config = dict(
    n_layer=13,
    d_model=128,
    n_experts=96,
    experts_per_token=4,
    d_expert=32,
    d_shared_expert=64,
    activation='reglu',
    moe_layers=[1, 2, 3, 4, 5, 6, 7, 8, 9, 10, 11, 12],
    router_score='softmax',
    normalize_top_k=False,
    routed_scale=7.89,
    balance_loss=0.0046,
    balance_bias=False,
    router_z_loss=0.0001,
    n_groups=8,
    groups_per_token=3,
    init_std_router=0.00639,
    lr_router=0.00147,
    vocab_size=4074,
    norm='rmsnorm',
    norm_eps=1e-06,
    tie_embeddings='early',
    optimizer='muon_variant',
    lr=0.0071,
    beta1=0.9,
    batch_tokens=[65536, 131072, 196608],
    seq_len=1024,
    train_tokens=525400000,
    steps=4507,
    dataset='wikipedia_en',
)
Below are experts of layer 5 (counted from 0) of a mixture-of-experts language model. Rows are named gate (a neuron's input weights, with its number), up (a neuron's input weights, with its number) and show model dimensions 0-127. Each number is 200 + 40 x the weight over its row's rms, rounded and kept within 0 to 999.
Before each expert's rows: a language model's description of what the expert responds to. This comes from a sample of Wikipedia text that the model never trained on.

# expert 62
Description: Words opening table cells or list entries, such as month names, Yes, °N in coordinates, and name pieces in credits and citations.
gate0,244,216,186,183,111,237,174,246,255,189,161,246,180,167,194,176,245,221,226,239,134,221,205,211,235,180,258,157,205,141,176,229,328,235,197,153,245,171,282,180,126,201,239,171,123,224,254,148,144,235,182,233,156,166,196,200,205,226,173,249,143,228,189,226,229,163,213,225,133,228,193,199,257,137,185,209,171,226,190,233,201,286,181,231,243,190,168,182,224,107,207,130,204,248,202,216,155,183,202,92,204,191,221,163,244,181,260,184,220,228,178,168,185,238,141,262,268,187,231,203,212,162,173,166,163,197,172,188
up0,223,294,212,184,211,158,224,247,133,216,206,177,178,243,236,216,220,72,222,208,160,240,242,221,180,174,203,226,174,263,172,224,221,223,234,188,257,202,89,193,251,218,188,151,231,215,201,201,196,215,218,263,139,161,183,229,204,153,129,179,212,250,203,207,160,215,185,266,197,210,197,107,257,202,123,229,222,127,182,146,196,235,232,182,198,240,142,129,213,215,143,138,167,200,180,172,182,212,184,200,173,235,186,210,153,228,155,250,215,212,194,184,200,102,178,207,213,147,144,282,231,185,237,167,154,246,262,248

# expert 45
Description: Final pieces of names and places before commas, pipes or brackets, e.g. Akl-an, Galliera, Wiscons-in, words like River, Stadium.
gate2,169,173,187,237,253,215,157,178,236,175,221,174,254,194,134,195,216,107,204,109,191,245,205,176,201,235,148,208,272,145,191,135,194,207,202,254,250,297,113,219,175,172,196,207,166,166,175,195,236,216,178,142,181,217,228,146,174,186,181,199,200,166,202,224,194,129,113,241,221,259,218,204,193,170,175,191,220,203,222,221,163,223,142,200,126,204,147,242,208,191,288,161,219,252,211,228,181,209,139,227,146,258,223,153,192,192,209,238,135,194,152,209,209,243,243,223,151,204,240,125,121,227,124,181,207,252,284,199
up2,218,185,170,223,162,122,270,224,242,180,227,178,211,214,299,241,224,150,196,164,244,158,210,103,227,111,196,211,155,198,122,195,174,166,259,242,156,171,169,208,230,141,169,186,250,232,222,179,181,195,228,216,197,195,174,189,199,180,255,144,189,244,224,182,149,162,104,198,208,235,208,257,122,200,148,145,216,229,172,164,181,232,299,163,215,103,206,189,185,216,183,134,159,177,244,196,246,225,217,112,194,255,211,235,190,164,149,152,200,183,163,211,229,181,234,209,242,175,199,103,216,194,158,241,201,189,164,182

# expert 21
Description: Opening capital pieces of names in taxonomy, tables and prose, e.g. Order: F-abales, Royal H-orse, D-oolittle, S-etema.
gate2,220,235,221,161,242,249,231,270,160,221,219,284,212,177,149,144,209,198,201,290,194,172,264,271,215,192,210,275,126,190,145,170,265,226,232,242,207,230,230,114,240,210,158,147,248,200,125,211,122,235,185,218,193,231,185,165,240,189,195,267,147,295,112,187,238,279,245,192,161,121,220,172,191,174,190,188,215,259,195,202,209,219,204,209,206,207,213,214,232,218,190,180,231,169,156,199,206,229,188,219,118,222,212,207,203,226,144,175,240,243,226,272,169,149,230,225,201,229,219,215,187,200,244,152,232,284,189,158
up2,221,145,254,267,113,210,212,116,194,237,231,155,123,197,191,200,262,165,192,134,155,200,186,149,163,186,185,207,228,202,242,257,190,240,205,192,232,170,215,246,191,222,210,179,174,201,222,156,190,193,255,249,205,223,161,164,264,172,272,185,172,247,278,193,228,215,173,240,166,301,159,236,175,178,193,149,214,183,220,228,222,269,157,144,205,240,232,168,218,193,244,141,218,155,216,120,104,213,255,231,114,202,233,218,249,217,186,148,197,210,222,213,253,194,137,200,195,170,91,156,225,232,149,180,230,184,223,199

# expert 56
Description: Opening pieces of later words in set phrases and names, such as Historic Places, Middle Ages, Baseball, Memorial, Catholic.
gate0,197,206,203,176,213,223,221,252,281,167,187,225,226,240,214,152,235,190,194,274,159,191,203,182,225,152,229,233,205,207,226,256,189,276,234,234,218,214,227,100,176,181,186,141,204,236,188,152,209,239,204,263,225,230,160,224,199,138,208,295,220,245,189,221,151,228,240,210,184,153,244,240,193,165,201,183,185,240,185,143,235,140,196,121,212,142,77,195,215,240,249,235,180,218,167,174,204,203,221,138,213,197,164,186,160,193,244,232,147,201,260,213,190,162,175,166,295,161,168,294,175,206,228,212,240,132,198,311
up0,181,235,195,179,252,230,171,264,185,158,190,216,216,179,180,215,240,200,151,195,159,233,212,154,186,297,193,194,175,220,174,203,143,280,232,189,184,267,117,161,152,270,192,235,198,289,232,286,234,250,212,149,211,184,225,196,169,273,211,198,241,204,187,210,201,227,175,193,194,305,231,132,222,202,247,149,232,204,208,212,185,212,153,230,201,172,244,161,213,108,185,152,174,177,239,205,135,220,153,122,204,214,221,152,230,216,166,186,179,226,195,68,176,154,207,182,195,174,217,203,218,225,170,111,164,224,266,247

# expert 4
Description: Closing pieces of names and words, such as place-name endings and surname tails like ford, ham, ley, burgh, or pistol's ol.
gate0,184,167,219,203,250,197,274,177,298,233,133,176,195,269,253,193,206,211,234,179,163,205,223,154,248,312,178,282,229,197,164,222,135,265,192,178,208,159,142,216,220,229,125,237,231,219,217,223,189,140,257,225,171,193,181,217,287,246,132,204,173,153,209,259,219,190,184,244,162,180,216,260,259,147,195,248,147,198,221,236,199,229,176,193,153,206,202,195,269,182,194,183,232,176,238,239,165,185,243,244,119,221,199,232,173,248,228,268,151,195,205,226,201,146,233,153,162,191,248,192,153,204,114,199,227,247,254,187
up0,226,197,180,197,159,136,234,179,133,213,207,186,133,198,147,211,216,212,206,184,192,64,219,124,158,187,182,192,162,165,200,193,214,235,221,168,150,166,281,190,186,162,270,176,170,317,175,260,176,211,158,259,193,176,180,192,245,207,235,206,204,242,173,195,209,193,265,96,185,270,205,259,212,187,259,209,195,185,189,170,207,190,160,293,213,223,231,173,184,161,246,197,132,261,236,220,135,258,261,169,129,208,199,213,267,191,194,151,183,210,243,235,149,203,224,187,268,213,156,199,177,158,201,222,152,163,178,229

# expert 44
Description: Small whole numbers in statistics, dates, measurements and tables, such as household size 2.53, aged 65, March 29, 49 ft.
gate0,169,286,195,209,199,229,148,192,224,198,184,199,152,165,204,234,219,221,206,216,53,188,192,148,173,183,193,195,103,271,253,179,214,219,333,237,171,225,216,273,248,218,208,220,147,237,210,182,143,129,190,224,243,229,208,238,236,262,162,171,220,209,228,223,241,216,188,205,181,245,137,240,225,193,240,266,204,280,139,184,126,234,234,287,208,219,202,244,228,199,249,153,240,169,211,192,158,218,174,225,168,201,167,228,195,300,199,180,222,229,201,190,184,213,212,144,249,178,242,251,219,174,243,210,192,187,224,191
up0,161,184,155,221,203,194,280,158,252,177,189,239,241,189,243,238,185,173,228,189,192,217,193,185,262,162,199,219,136,213,210,272,225,160,171,229,207,198,205,190,180,227,188,202,216,254,163,212,140,214,127,212,206,221,166,334,185,249,191,227,229,96,171,248,99,137,215,135,169,212,147,138,186,207,233,157,228,266,223,161,275,201,220,169,158,173,183,123,231,169,180,237,221,196,171,247,267,214,198,202,219,101,172,182,239,107,202,228,217,236,201,204,220,192,148,192,172,200,247,217,217,188,195,96,204,233,223,192

# expert 20
Description: Word-final pieces of non-English names and places, such as -ić, -ski, -ala, -ia, plus capital initials and non-Latin script bytes.
gate0,188,237,185,205,189,192,233,204,239,220,200,224,224,209,226,184,174,174,174,174,233,176,209,204,290,193,230,178,152,257,147,214,191,198,314,181,197,195,277,215,194,303,213,253,145,187,250,174,183,211,229,173,207,222,233,188,218,207,186,117,251,126,168,225,185,206,177,295,234,143,153,229,265,176,176,157,216,177,165,223,230,203,147,217,173,207,147,192,225,217,111,212,214,229,181,165,208,240,189,120,246,190,254,252,180,158,294,183,191,198,125,209,116,207,283,200,266,210,208,176,144,201,163,161,274,171,254,169
up0,195,146,259,185,216,222,143,162,247,209,201,216,151,234,268,176,197,208,239,192,205,55,267,223,155,210,156,179,146,191,271,168,259,206,240,217,125,192,315,181,208,161,237,189,183,182,232,194,192,207,211,251,197,219,187,160,235,235,158,219,163,236,276,226,207,236,183,177,232,174,245,244,205,215,262,213,204,248,239,93,196,174,202,187,203,236,187,178,280,195,197,204,212,233,159,108,131,174,223,141,206,184,173,253,233,196,199,242,176,221,268,241,215,159,275,197,239,179,167,198,237,199,171,144,214,193,266,194

# expert 58
Description: Short pieces from the middle of a word, often within names, such as Cap-it-ol, Conn-ol-ly, Mez-z-o, before endings like -ly or -ed.
gate3,213,173,232,174,257,203,209,163,189,158,180,242,204,215,209,201,253,158,255,192,258,152,129,209,117,221,182,140,200,193,164,214,176,253,265,211,149,231,207,251,157,150,272,234,234,247,219,191,221,187,217,138,157,200,164,252,248,188,157,124,215,227,216,232,172,149,186,351,181,229,157,111,184,216,218,214,208,213,254,220,178,212,225,279,164,189,197,135,225,207,182,218,189,197,238,182,254,171,171,182,207,263,206,210,121,211,191,182,246,251,250,205,206,160,209,195,235,261,213,232,191,159,212,189,313,146,244,242
up3,175,202,105,186,177,187,210,252,124,180,227,217,224,187,204,162,211,132,177,165,186,235,205,231,188,212,223,207,222,276,250,219,196,253,222,179,231,203,251,160,182,129,281,127,144,266,234,147,212,192,177,130,272,217,176,151,99,217,169,153,250,236,172,232,225,180,212,228,212,151,196,192,188,214,238,239,119,201,195,206,235,314,199,174,179,172,183,199,164,186,220,251,117,192,269,170,144,217,199,184,196,148,217,180,225,226,167,184,148,226,183,133,247,190,230,229,217,107,274,137,222,176,189,183,211,172,210,238

# expert 26
Description: Nouns heading sections or table columns, such as Bibliography, Credits, Album, career, life, population, and instrument roles like guitar, vocals.
gate2,181,125,169,267,246,141,180,224,243,243,170,199,160,136,182,156,181,201,182,150,228,238,182,172,131,220,216,166,188,197,178,244,183,288,170,151,246,206,253,258,218,179,181,148,165,233,179,237,197,293,206,212,257,213,186,270,174,170,210,194,193,133,188,202,244,220,192,206,190,159,139,244,147,165,172,232,176,167,223,170,178,267,250,93,196,197,165,225,204,192,111,164,224,188,241,181,100,137,198,150,136,191,172,180,180,224,234,194,240,207,201,122,176,241,167,249,193,183,244,254,214,177,182,173,175,152,111,214
up2,150,226,190,259,250,249,225,210,242,200,187,219,229,169,287,128,167,246,241,194,195,211,184,186,151,219,230,254,240,204,104,251,219,212,196,187,183,174,162,142,135,167,157,228,210,221,155,197,220,275,139,179,134,219,177,192,185,162,188,224,206,189,222,158,198,141,214,221,163,179,249,118,182,193,205,191,249,176,154,208,135,269,153,130,165,234,198,72,176,163,112,199,245,229,157,217,137,197,229,254,240,222,188,237,206,173,200,301,277,204,196,214,202,208,190,198,245,215,212,262,165,211,204,253,256,202,176,201

# expert 37
Description: Final head nouns of proper names for institutions, events and places, such as War in Second World War, University, League, Cup.
gate0,194,243,181,185,256,236,254,221,188,209,169,165,273,224,178,154,156,258,272,316,228,242,248,200,220,203,204,201,151,167,221,208,195,146,148,226,224,136,190,149,179,256,129,194,237,201,196,92,184,158,184,235,240,219,190,226,165,224,149,211,181,175,215,211,230,184,165,215,235,132,188,136,326,229,144,149,216,261,189,188,254,211,189,183,249,162,236,182,188,279,182,168,269,187,203,267,200,238,212,229,199,160,167,267,190,251,202,213,226,198,214,231,185,136,192,182,169,119,185,197,164,235,203,158,268,241,183,192
up0,123,153,173,221,227,151,170,194,227,225,216,204,169,201,192,144,128,256,287,193,236,122,233,235,204,208,150,182,205,192,210,187,221,263,208,158,263,163,187,191,229,224,205,211,213,205,236,147,196,174,249,203,188,214,218,172,235,143,204,292,187,236,187,180,217,262,235,187,143,177,207,238,264,192,261,202,215,192,183,171,243,297,145,191,155,166,208,185,232,218,226,179,164,205,181,143,111,148,257,197,188,138,167,265,220,167,167,246,211,136,226,212,153,156,210,186,129,200,289,163,149,275,148,238,130,162,244,237

# expert 38
Description: Inner and final pieces completing common words and place names, such as -ion, -ance, -ory, surname, Baltimore, Nebraska.
gate0,229,244,281,185,236,118,123,170,201,210,222,286,247,200,151,177,176,161,250,157,191,70,193,218,228,174,194,213,249,196,156,188,211,172,184,195,176,234,242,176,153,183,245,180,186,171,142,184,234,242,222,170,220,141,191,108,201,342,208,194,218,182,213,223,170,246,198,194,209,208,182,252,216,219,227,213,190,139,151,185,170,188,148,197,218,202,213,226,233,181,173,150,150,176,220,257,201,142,184,192,138,242,198,124,212,253,183,167,246,290,210,207,193,155,183,245,238,200,137,194,188,129,213,154,244,196,267,197
up0,197,174,225,295,166,199,196,227,198,221,243,202,213,191,182,254,222,311,125,257,157,299,306,203,210,241,187,201,205,137,200,171,196,259,146,320,133,239,120,128,163,217,198,195,154,169,183,230,165,188,208,205,243,252,228,175,149,199,271,223,224,186,180,217,203,242,200,206,206,180,255,207,194,229,89,240,223,193,252,245,207,179,200,205,209,269,150,202,192,175,199,196,206,232,224,153,228,123,252,241,258,191,202,195,178,160,217,164,197,163,190,186,201,211,178,238,143,183,196,157,193,275,190,173,189,172,230,179

# expert 15
Description: Single capital-letter starts of words after colons, pipes or dashes in taxonomy boxes and tables, e.g. Domain: D, Phylum: Ch, W; D; L.
gate0,185,251,222,239,180,177,189,194,223,201,279,205,256,176,133,172,186,217,267,286,189,208,190,190,269,179,149,215,249,246,190,262,207,184,182,188,240,297,182,170,204,212,182,84,218,197,121,237,204,174,166,227,228,229,191,167,269,247,205,187,130,298,202,143,214,201,186,190,204,163,251,219,159,160,240,257,200,267,159,219,178,186,165,165,211,282,192,193,235,188,213,201,88,199,162,154,187,201,232,207,193,166,210,207,201,189,199,219,219,227,194,121,184,199,295,203,246,230,230,196,196,288,150,264,179,185,152,225
up0,219,169,211,194,175,157,128,182,237,187,197,164,186,210,195,208,200,186,261,130,186,160,234,121,164,148,118,194,230,262,203,180,196,148,172,198,236,159,244,215,236,114,193,280,201,219,209,194,227,196,241,163,123,236,164,180,193,223,200,159,229,192,146,115,242,244,194,160,222,229,212,225,193,172,222,217,189,235,228,211,215,73,134,185,249,209,230,191,239,278,279,136,268,190,162,282,226,182,178,188,164,204,191,217,238,226,182,208,246,184,233,232,202,193,143,191,235,198,204,229,172,150,226,253,184,116,95,171

# expert 50
Description: First piece of a capitalized word after the, of or and, often institutions or titles, such as Admiralty, Secretary, Defence, Geneva.
gate3,193,253,261,175,195,192,237,240,235,236,261,262,151,174,222,206,254,216,165,183,136,202,185,213,185,172,172,156,235,272,296,258,217,221,225,174,195,143,157,166,232,219,281,219,221,195,211,190,218,189,240,260,196,221,241,260,250,242,230,146,275,256,158,204,222,148,172,189,274,266,209,219,224,208,199,103,248,190,111,286,186,170,263,219,225,242,181,181,194,217,195,216,174,195,218,215,239,182,225,218,261,208,230,247,179,139,208,228,197,182,172,300,251,191,196,203,228,169,200,214,226,141,108,234,242,169,242,194
up3,222,195,222,213,172,168,191,222,191,185,227,196,262,245,225,174,246,226,205,205,184,177,266,249,158,205,137,219,195,273,265,210,126,185,214,148,164,262,112,233,214,161,183,179,230,165,214,163,253,246,186,150,248,212,201,180,198,141,153,152,192,257,234,190,194,112,161,122,173,189,248,228,199,145,220,217,177,241,133,167,194,208,215,174,174,197,203,287,116,206,197,221,194,242,148,174,262,232,196,200,163,202,167,244,225,265,315,133,209,171,142,157,190,209,157,198,255,242,260,170,217,229,191,117,158,232,155,190

# expert 61
Description: Word pieces inside foreign or non-English personal and place names like Mo-han, Ah-med, plus month names after day numbers.
gate0,201,234,247,164,230,196,134,107,159,122,135,230,178,177,267,173,218,157,237,187,232,176,167,164,270,214,196,140,209,203,213,258,169,202,194,242,126,125,231,249,257,168,239,205,151,131,251,140,218,214,185,182,145,133,159,213,260,165,233,255,228,171,172,102,195,178,190,242,164,259,170,191,152,249,193,193,184,213,235,142,215,184,206,248,240,167,184,163,250,245,195,202,195,215,194,259,159,237,249,165,224,214,205,248,183,175,221,159,211,156,182,130,237,198,240,161,226,256,201,167,207,251,190,231,214,218,197,311
up0,131,191,183,168,148,315,198,174,195,221,232,233,185,154,214,184,153,259,186,233,184,266,200,181,161,173,151,161,162,150,225,201,139,170,220,152,211,206,221,187,115,201,213,208,260,214,195,143,198,141,164,197,288,196,217,175,151,232,167,190,192,270,231,85,172,171,203,225,172,117,267,191,212,170,193,218,261,279,238,198,223,245,161,176,284,142,196,212,156,221,147,277,191,224,200,130,244,149,214,227,152,212,148,181,242,242,225,250,229,172,138,218,197,172,167,185,179,173,181,195,151,189,204,155,161,174,210,232

# expert 48
Description: Articles and possessives right after prepositions, chiefly the, also a, his, its, their, as in "by the Los Angeles Dodgers".
gate1,222,205,167,223,193,194,207,177,263,217,159,207,272,145,120,212,207,164,217,225,229,174,214,106,194,174,160,193,201,193,193,221,216,149,211,206,227,204,147,141,204,258,162,197,191,207,200,181,147,239,225,135,183,215,231,151,200,191,247,232,210,185,170,161,214,207,253,239,255,227,243,217,264,210,221,229,203,217,140,112,254,186,254,204,153,278,107,255,224,235,212,186,183,178,138,175,227,159,149,185,160,242,212,197,189,183,219,184,236,205,169,171,163,161,127,223,132,215,189,143,224,296,169,244,211,176,362,222
up1,189,191,223,139,172,285,200,217,86,160,145,206,186,158,188,189,185,122,152,261,202,216,226,258,172,177,233,266,204,117,246,171,229,164,227,191,163,216,183,181,175,295,204,214,150,217,226,215,193,171,181,224,194,250,200,100,197,249,241,190,230,181,140,218,141,227,212,151,252,133,218,132,281,179,171,216,165,138,274,206,180,193,228,157,213,152,180,267,207,207,189,165,173,198,260,214,185,199,209,196,203,272,205,178,141,192,185,197,178,168,202,223,222,173,141,112,217,200,200,236,197,234,241,257,116,163,233,234

# expert 55
Description: Capital letters or first pieces of personal names and proper nouns, such as Mc, Jon, K., Clark, especially after initials.
gate1,226,165,196,186,195,206,192,186,196,194,193,220,174,145,170,226,200,156,252,262,168,152,144,164,237,166,184,264,119,231,200,277,180,164,229,234,213,132,218,186,237,135,156,132,152,206,212,158,161,191,281,186,98,189,227,140,181,202,280,138,183,155,229,111,112,237,163,211,146,146,287,196,240,181,157,155,243,235,224,200,246,203,197,195,220,211,189,269,209,181,136,243,145,125,124,194,195,170,213,224,180,241,193,227,189,186,188,201,191,206,172,229,132,204,204,187,214,237,266,188,220,199,167,127,187,189,165,238
up1,257,283,146,205,166,205,164,219,164,195,167,243,290,117,174,217,145,156,199,222,154,237,180,116,238,221,236,215,213,191,242,188,188,98,156,247,192,252,231,221,196,193,253,204,192,187,185,245,230,211,222,164,243,196,138,204,221,147,241,188,233,217,187,192,230,215,205,134,223,188,152,169,145,246,212,169,202,135,240,282,125,198,109,260,239,219,140,113,317,200,203,196,241,163,172,141,175,233,161,265,204,200,218,192,248,225,234,202,194,196,204,188,176,194,159,172,179,233,180,183,204,239,258,140,186,196,242,192

# expert 29
Description: Byte pieces of Thai, Devanagari or Japanese script, plus digits in identifiers, coordinates and table cells, such as NM_20, LY-22.
gate0,182,249,205,224,171,163,237,165,231,194,131,232,154,214,209,184,205,220,200,251,209,142,211,205,167,200,250,209,201,149,195,218,241,181,151,224,147,247,282,236,188,184,248,263,188,199,183,133,313,144,228,190,278,197,216,197,199,227,195,237,239,164,198,164,223,165,172,186,186,193,169,238,174,230,167,161,214,270,156,287,217,202,260,105,178,221,251,155,283,189,238,127,186,181,175,194,174,113,205,194,237,144,112,217,233,185,199,192,211,213,215,230,241,264,172,158,298,225,263,182,184,234,110,226,186,200,210,197
up0,206,262,240,282,178,123,218,198,211,185,245,111,238,182,118,202,175,171,172,207,267,166,217,256,190,126,192,215,202,266,196,156,222,138,145,181,233,123,169,226,117,233,202,207,206,163,216,141,284,160,257,222,251,247,185,176,252,144,161,192,186,206,232,155,266,275,218,301,174,232,194,252,204,223,179,137,102,214,198,181,147,216,187,210,181,227,218,208,198,190,204,208,234,220,238,184,273,249,208,211,186,108,141,219,196,232,257,188,176,172,186,218,166,194,172,274,220,212,209,201,202,193,199,182,207,214,170,178